Below are experts of layer 6 (counted from 0) of a mixture-of-experts language model. Rows are named router (the router's row for the expert), gate (a neuron's input weights, with its number), up (a neuron's input weights, with its number) and show model dimensions 96-143. Each number is 200 + 20 x the weight over its row's rms, rounded and kept within 0 to 999.
Before each expert's rows: "gets" lists some tokens that make up at least twice as much of what it gets as of all text. This comes from a sample of Wikipedia text that the model never trained on. Tokens count by the router's weight.

# expert 5
gets: "i", "a", "u", "h", "an", "ar"
router,200,178,162,174,199,182,215,234,191,172,225,198,189,226,164,197,242,196,214,206,182,202,221,232,206,204,208,217,239,198,182,231,203,225,176,186,174,170,169,176,194,185,202,208,193,204,178,205
gate0,194,233,206,192,174,195,164,161,225,205,187,189,198,203,207,214,206,196,208,195,179,189,167,199,209,201,192,189,192,186,192,206,215,161,212,217,243,207,195,200,188,182,230,211,213,196,192,193
up0,201,248,203,208,172,163,200,170,227,197,223,202,207,203,189,210,186,204,210,197,184,176,170,177,221,214,186,181,196,192,188,234,199,202,190,268,223,223,175,183,186,195,217,214,240,195,192,214
gate1,220,171,195,175,188,188,232,174,162,203,226,187,215,208,220,195,206,179,205,187,214,222,203,220,177,175,185,198,242,215,202,187,203,198,202,191,171,203,178,211,160,197,185,191,234,206,185,196
up1,274,191,201,199,188,190,176,188,216,194,211,214,217,209,209,203,182,175,217,188,230,219,183,182,202,181,186,237,157,203,188,180,191,243,182,162,223,229,185,197,203,197,182,212,207,179,181,177
gate2,162,174,184,187,205,200,225,183,230,178,194,202,223,206,209,182,215,180,222,208,196,200,197,214,203,184,235,200,199,241,205,188,193,199,205,211,195,228,226,193,196,201,181,203,207,214,201,185
up2,183,208,234,224,186,177,221,201,175,186,211,200,191,186,213,198,237,204,177,183,212,239,214,210,200,212,205,184,202,198,189,180,201,219,204,186,200,200,187,187,218,252,205,181,225,218,220,192
gate3,219,192,179,206,196,181,236,210,193,151,192,190,182,204,188,198,204,201,222,185,230,223,172,204,227,230,175,213,205,259,195,194,195,185,217,200,191,220,202,198,179,206,171,198,198,233,156,172
up3,196,232,180,201,231,191,162,219,260,193,165,217,223,201,180,200,207,204,229,202,213,202,237,194,241,230,230,186,253,202,185,213,194,181,173,212,231,219,162,221,191,204,213,202,164,182,154,243
gate4,196,177,208,199,194,224,205,196,202,178,189,240,207,196,213,196,225,174,201,185,226,207,243,211,198,242,200,208,204,186,208,198,209,233,188,193,234,192,207,201,192,213,238,206,184,194,171,194
up4,219,220,193,260,208,184,148,226,203,242,187,189,193,195,215,199,197,212,169,188,198,198,208,196,163,170,193,219,180,210,191,179,238,162,183,198,213,235,211,169,214,195,208,187,208,179,229,188
gate5,159,205,199,185,220,181,182,213,183,207,239,197,176,190,200,212,184,230,186,186,166,199,215,189,214,184,175,202,210,180,244,191,187,231,217,183,221,211,226,201,202,217,189,207,214,220,164,212
up5,222,177,176,210,181,225,176,200,170,190,209,204,183,205,206,207,201,197,210,193,167,205,192,185,190,180,198,203,194,198,212,191,172,204,156,217,232,197,204,180,213,200,181,201,239,194,202,223
gate6,198,182,220,209,206,185,208,180,195,179,193,151,248,219,217,195,192,193,189,200,224,223,183,211,186,188,215,225,185,179,199,184,208,194,222,174,215,181,209,157,189,204,204,178,180,199,223,206
up6,223,206,216,200,187,180,182,198,162,208,202,254,215,195,164,214,209,207,189,206,190,162,187,218,174,189,183,181,220,217,187,189,191,190,214,204,216,216,233,194,211,181,204,173,209,183,184,226
gate7,205,205,230,182,223,231,172,209,228,224,189,221,174,205,209,186,208,193,201,185,219,157,175,203,195,239,195,203,190,182,207,151,225,197,160,221,254,216,164,218,203,204,218,199,211,183,185,184
up7,205,178,209,190,204,224,212,182,181,217,209,225,210,177,172,211,164,201,216,226,171,202,206,216,174,169,187,207,220,220,191,204,206,187,204,187,164,233,263,216,228,188,189,207,187,225,254,213
gate8,201,188,204,184,201,187,197,248,198,178,216,209,194,206,194,207,208,223,188,172,196,256,209,212,230,179,216,216,220,208,170,162,240,201,220,199,181,203,194,203,203,213,200,203,205,209,185,213
up8,223,200,205,213,215,210,185,199,214,198,175,204,197,178,210,195,192,197,226,216,193,193,182,176,177,246,195,185,217,217,225,206,148,219,181,193,240,177,203,208,224,194,160,216,195,216,220,193
gate9,215,203,180,215,169,196,210,199,186,204,204,207,169,180,182,211,216,211,212,216,169,177,193,224,160,212,214,202,209,210,200,197,178,185,198,193,196,235,204,194,185,193,191,199,219,205,223,215
up9,177,223,208,212,197,211,202,180,202,202,166,173,161,194,167,208,200,207,183,192,200,161,182,204,161,187,224,221,193,214,197,216,171,205,206,218,214,186,230,212,190,193,202,205,178,222,200,233
gate10,193,209,192,213,190,209,205,200,200,221,211,243,159,201,179,168,180,179,234,197,177,204,198,215,218,235,202,198,216,212,192,211,215,227,190,203,185,238,214,225,194,223,207,195,202,217,194,211
up10,239,189,183,209,209,191,187,203,177,198,181,209,234,184,206,241,207,219,181,207,182,227,203,187,205,219,177,183,221,202,203,207,203,185,201,165,209,216,213,172,205,180,197,190,185,224,193,223

# expert 19
gets: "0", "9", "2", "1", "8", "–"
router,181,229,190,164,188,180,218,230,217,201,190,238,237,210,236,189,213,164,222,178,238,216,200,198,229,183,236,223,203,185,179,181,212,181,196,166,181,198,230,155,229,219,209,208,217,210,208,224
gate0,212,181,189,197,210,195,225,197,192,205,214,218,195,183,189,254,203,180,179,222,229,195,179,220,181,225,200,168,171,200,182,163,201,209,193,213,188,184,226,209,176,212,208,194,219,206,183,144
up0,201,178,195,197,174,175,198,187,207,182,178,174,195,195,203,184,194,179,158,185,197,208,224,213,191,146,198,205,209,237,180,203,191,216,209,214,217,161,201,182,236,236,210,186,172,194,179,197
gate1,195,206,216,191,174,181,194,195,213,203,202,212,207,180,200,202,231,176,204,186,214,205,206,173,192,176,214,202,181,218,179,210,188,190,208,181,192,215,187,214,228,208,232,205,180,227,181,196
up1,201,157,181,222,224,209,197,209,171,230,236,203,215,180,230,239,168,188,201,210,238,164,226,180,214,200,214,196,207,235,208,162,193,204,214,231,193,200,209,195,197,190,223,187,224,189,211,186
gate2,232,172,195,169,205,172,211,183,114,161,204,208,255,217,174,184,194,211,202,220,207,202,238,188,222,198,229,172,204,208,180,223,218,181,191,195,191,228,212,200,193,205,246,195,194,188,176,193
up2,202,167,247,215,221,189,184,193,204,187,191,185,239,208,198,204,199,227,220,180,172,218,174,209,210,210,204,226,198,206,216,170,211,207,176,211,194,206,205,204,185,171,185,226,171,175,195,211
gate3,183,189,255,221,194,177,203,195,173,186,199,189,207,190,221,217,211,198,206,159,193,192,231,212,159,221,189,209,209,194,177,200,219,195,171,199,199,218,222,183,191,201,204,183,192,218,213,232
up3,192,228,213,189,213,207,227,192,214,234,192,182,180,199,190,199,222,192,218,148,236,217,203,216,189,165,186,219,220,210,202,207,184,206,177,219,184,216,201,198,200,206,218,192,125,206,218,231
gate4,214,209,204,193,230,193,182,177,171,200,200,214,220,228,213,183,209,204,232,220,202,191,220,237,188,202,215,222,204,212,225,199,174,233,159,195,213,179,200,197,201,181,202,200,161,215,192,194
up4,221,194,190,201,224,202,211,190,210,187,211,192,219,190,192,166,223,208,225,209,201,167,211,235,183,209,208,212,193,204,223,207,137,194,164,222,222,162,212,201,199,163,180,178,140,188,182,221
gate5,199,143,207,215,210,233,190,222,211,166,192,187,171,199,195,201,216,187,196,214,217,186,201,205,189,185,179,217,192,175,223,198,209,246,192,191,232,199,172,226,203,168,189,223,225,186,223,176
up5,203,186,187,212,198,217,213,191,189,194,212,201,178,204,219,216,217,203,170,204,149,200,211,219,205,222,169,210,200,199,214,229,166,212,217,180,192,172,205,188,172,177,224,221,194,216,182,190
gate6,207,170,172,159,208,236,159,196,218,189,206,192,239,198,212,193,165,207,225,175,219,212,183,206,198,195,200,215,165,215,201,209,200,214,222,254,195,204,182,202,216,177,214,182,172,213,199,201
up6,209,188,204,180,203,183,187,175,185,203,202,240,203,216,207,191,201,219,193,179,196,228,162,216,203,213,225,250,211,184,187,191,197,201,166,242,204,193,215,194,206,210,200,199,179,197,183,219
gate7,178,202,203,175,196,202,202,173,205,246,213,151,233,196,165,222,229,206,222,211,203,222,222,215,210,217,188,167,195,213,211,190,197,201,169,206,197,225,195,190,191,193,203,206,179,179,184,225
up7,199,186,218,205,200,206,195,207,210,245,208,191,197,153,214,209,195,211,236,201,189,206,221,202,200,192,199,195,228,220,181,196,203,201,189,214,204,214,187,216,246,205,179,191,191,170,177,185
gate8,147,174,207,210,196,213,211,177,203,179,209,191,189,172,202,222,223,199,193,214,190,215,211,200,182,192,192,204,196,249,184,204,196,210,205,234,220,234,203,187,188,198,194,201,216,183,213,234
up8,172,212,194,200,202,201,215,195,221,224,186,206,186,212,212,202,202,230,210,186,178,200,200,234,232,214,186,208,217,198,202,195,184,184,199,193,184,193,216,216,220,212,181,205,153,227,190,243
gate9,242,207,215,184,192,161,181,204,216,203,205,202,198,204,206,184,227,221,171,197,203,221,166,184,181,191,178,233,198,169,188,201,196,196,185,194,205,153,217,209,220,194,207,216,183,169,196,231
up9,220,206,227,224,131,198,193,173,209,156,192,191,215,200,218,202,189,220,177,169,244,209,207,212,227,209,171,207,207,243,182,184,194,207,214,165,212,205,224,195,172,220,198,197,196,213,209,198
gate10,191,184,187,182,191,200,188,199,208,175,215,193,195,206,224,197,195,227,196,199,195,189,201,233,167,183,227,188,180,234,230,186,157,229,204,197,216,218,186,180,219,230,207,195,200,248,210,189
up10,180,191,221,206,207,191,205,196,208,218,188,203,183,207,173,202,167,206,203,214,194,191,170,168,191,237,169,196,192,223,247,176,236,217,215,214,169,176,205,182,202,181,221,175,197,236,201,210

# expert 21
gets: "0", "5", "6", "8", "7", "4"
router,188,210,219,193,179,188,201,213,214,200,219,167,210,163,213,193,203,234,195,211,217,216,202,203,216,200,191,178,206,219,164,214,220,210,178,198,192,208,218,231,202,210,209,206,206,178,206,235
gate0,209,225,149,189,201,194,215,241,214,196,222,221,222,188,212,198,196,207,170,205,235,177,161,166,203,218,185,213,202,247,200,213,152,157,203,205,184,189,207,146,219,196,196,193,213,207,175,186
up0,197,206,183,190,173,203,200,204,230,196,226,171,221,231,216,195,166,190,178,216,220,202,171,199,175,206,180,200,181,238,241,210,193,162,176,211,224,181,228,181,171,158,237,202,180,188,193,190
gate1,246,220,171,170,193,208,184,170,225,178,221,212,160,212,211,233,229,172,219,184,221,200,209,209,188,221,203,174,188,213,217,195,202,234,222,188,193,194,194,212,206,214,197,225,186,210,200,209
up1,181,213,218,219,173,188,185,194,223,193,232,195,208,188,183,198,185,212,178,215,185,205,191,219,195,210,196,192,189,208,199,202,230,190,202,218,182,224,160,199,258,200,174,217,215,211,214,223
gate2,194,175,174,197,167,206,195,194,152,214,218,178,214,208,229,248,203,213,190,209,200,200,214,199,195,189,184,195,226,217,197,193,182,211,237,210,216,186,237,200,180,214,183,194,182,185,204,208
up2,185,233,181,160,180,199,192,184,195,202,198,185,198,218,194,271,226,180,201,216,189,186,208,197,213,224,192,202,196,202,217,202,199,234,246,204,214,201,204,199,183,259,199,198,178,211,178,205
gate3,203,210,155,239,205,221,194,223,229,221,205,202,192,161,233,251,195,197,207,220,229,223,176,241,207,191,181,196,209,190,218,190,183,189,221,239,187,195,185,204,172,173,199,216,191,178,230,196
up3,187,180,188,206,215,190,195,178,219,200,188,179,214,203,213,185,203,227,195,197,249,191,208,213,175,178,196,199,229,212,193,215,187,216,201,209,211,183,169,197,200,238,203,215,182,207,214,223
gate4,228,169,244,226,199,205,194,180,224,186,188,194,193,201,198,202,231,224,200,165,160,215,178,212,218,200,173,239,246,159,199,167,219,192,195,215,211,200,181,209,206,161,179,190,206,219,182,173
up4,222,220,174,163,198,189,169,205,199,178,192,200,193,200,184,248,222,209,242,176,228,190,197,221,205,202,195,216,217,228,204,202,192,251,198,223,192,200,198,160,187,202,227,224,187,180,189,216
gate5,197,216,173,271,208,232,188,206,214,222,184,210,219,245,189,216,214,200,191,200,189,188,192,212,200,242,199,213,203,171,225,180,201,187,183,207,184,216,191,185,187,201,180,235,196,186,196,200
up5,213,212,184,217,222,213,179,191,237,224,207,195,200,218,197,193,222,211,180,211,183,189,224,189,208,200,172,207,200,185,199,168,196,183,205,214,168,204,200,247,175,219,201,239,219,187,197,224
gate6,214,237,169,204,185,205,194,193,187,216,220,222,196,135,163,176,179,187,182,181,222,178,233,184,205,178,212,208,165,209,172,177,220,179,193,187,229,207,218,197,168,223,164,180,187,193,225,161
up6,205,243,219,160,180,187,207,219,174,151,187,230,234,204,202,198,177,211,193,151,183,198,202,244,210,221,190,178,219,213,199,189,196,216,179,182,159,186,168,172,180,207,233,212,222,190,176,224
gate7,172,201,213,209,238,192,217,204,154,166,201,196,163,216,201,219,201,203,238,181,188,210,194,206,196,205,172,196,213,209,221,243,206,185,216,227,226,239,210,178,252,202,194,207,131,186,202,186
up7,189,207,265,204,189,205,209,177,189,216,209,194,181,213,166,184,180,199,187,180,193,183,245,178,202,201,191,176,209,218,243,202,235,201,233,209,241,261,176,203,198,183,178,204,182,225,226,206
gate8,176,213,183,205,207,210,190,156,167,213,188,207,202,213,153,225,219,212,192,203,184,218,205,237,182,196,215,228,157,198,183,177,197,211,215,194,219,197,191,208,194,168,162,161,198,210,181,236
up8,226,218,216,208,224,212,217,173,206,212,196,228,174,207,184,208,205,200,214,218,198,202,197,192,205,188,199,189,197,157,201,209,205,237,185,197,196,183,201,213,222,214,184,199,226,192,191,211
gate9,184,193,205,203,179,202,212,237,182,154,163,189,182,174,224,193,225,146,190,193,197,171,182,219,191,235,166,184,184,169,212,222,203,223,208,200,162,199,208,184,203,202,174,176,172,192,214,198
up9,209,195,202,213,180,223,207,218,204,191,187,210,207,166,196,205,236,200,213,192,181,194,169,216,196,234,177,228,224,214,189,189,173,242,217,201,200,202,218,161,199,247,198,212,178,173,186,216
gate10,200,230,244,178,254,172,216,208,199,210,238,223,155,245,183,215,216,225,193,189,232,218,186,222,191,204,217,213,190,200,211,205,178,196,194,223,199,188,218,168,202,194,205,186,161,202,206,260
up10,225,207,165,218,230,195,184,194,229,184,183,190,209,214,204,184,204,164,195,194,199,214,151,171,226,227,183,192,178,208,204,172,209,214,209,236,215,202,170,216,181,238,213,199,209,168,207,179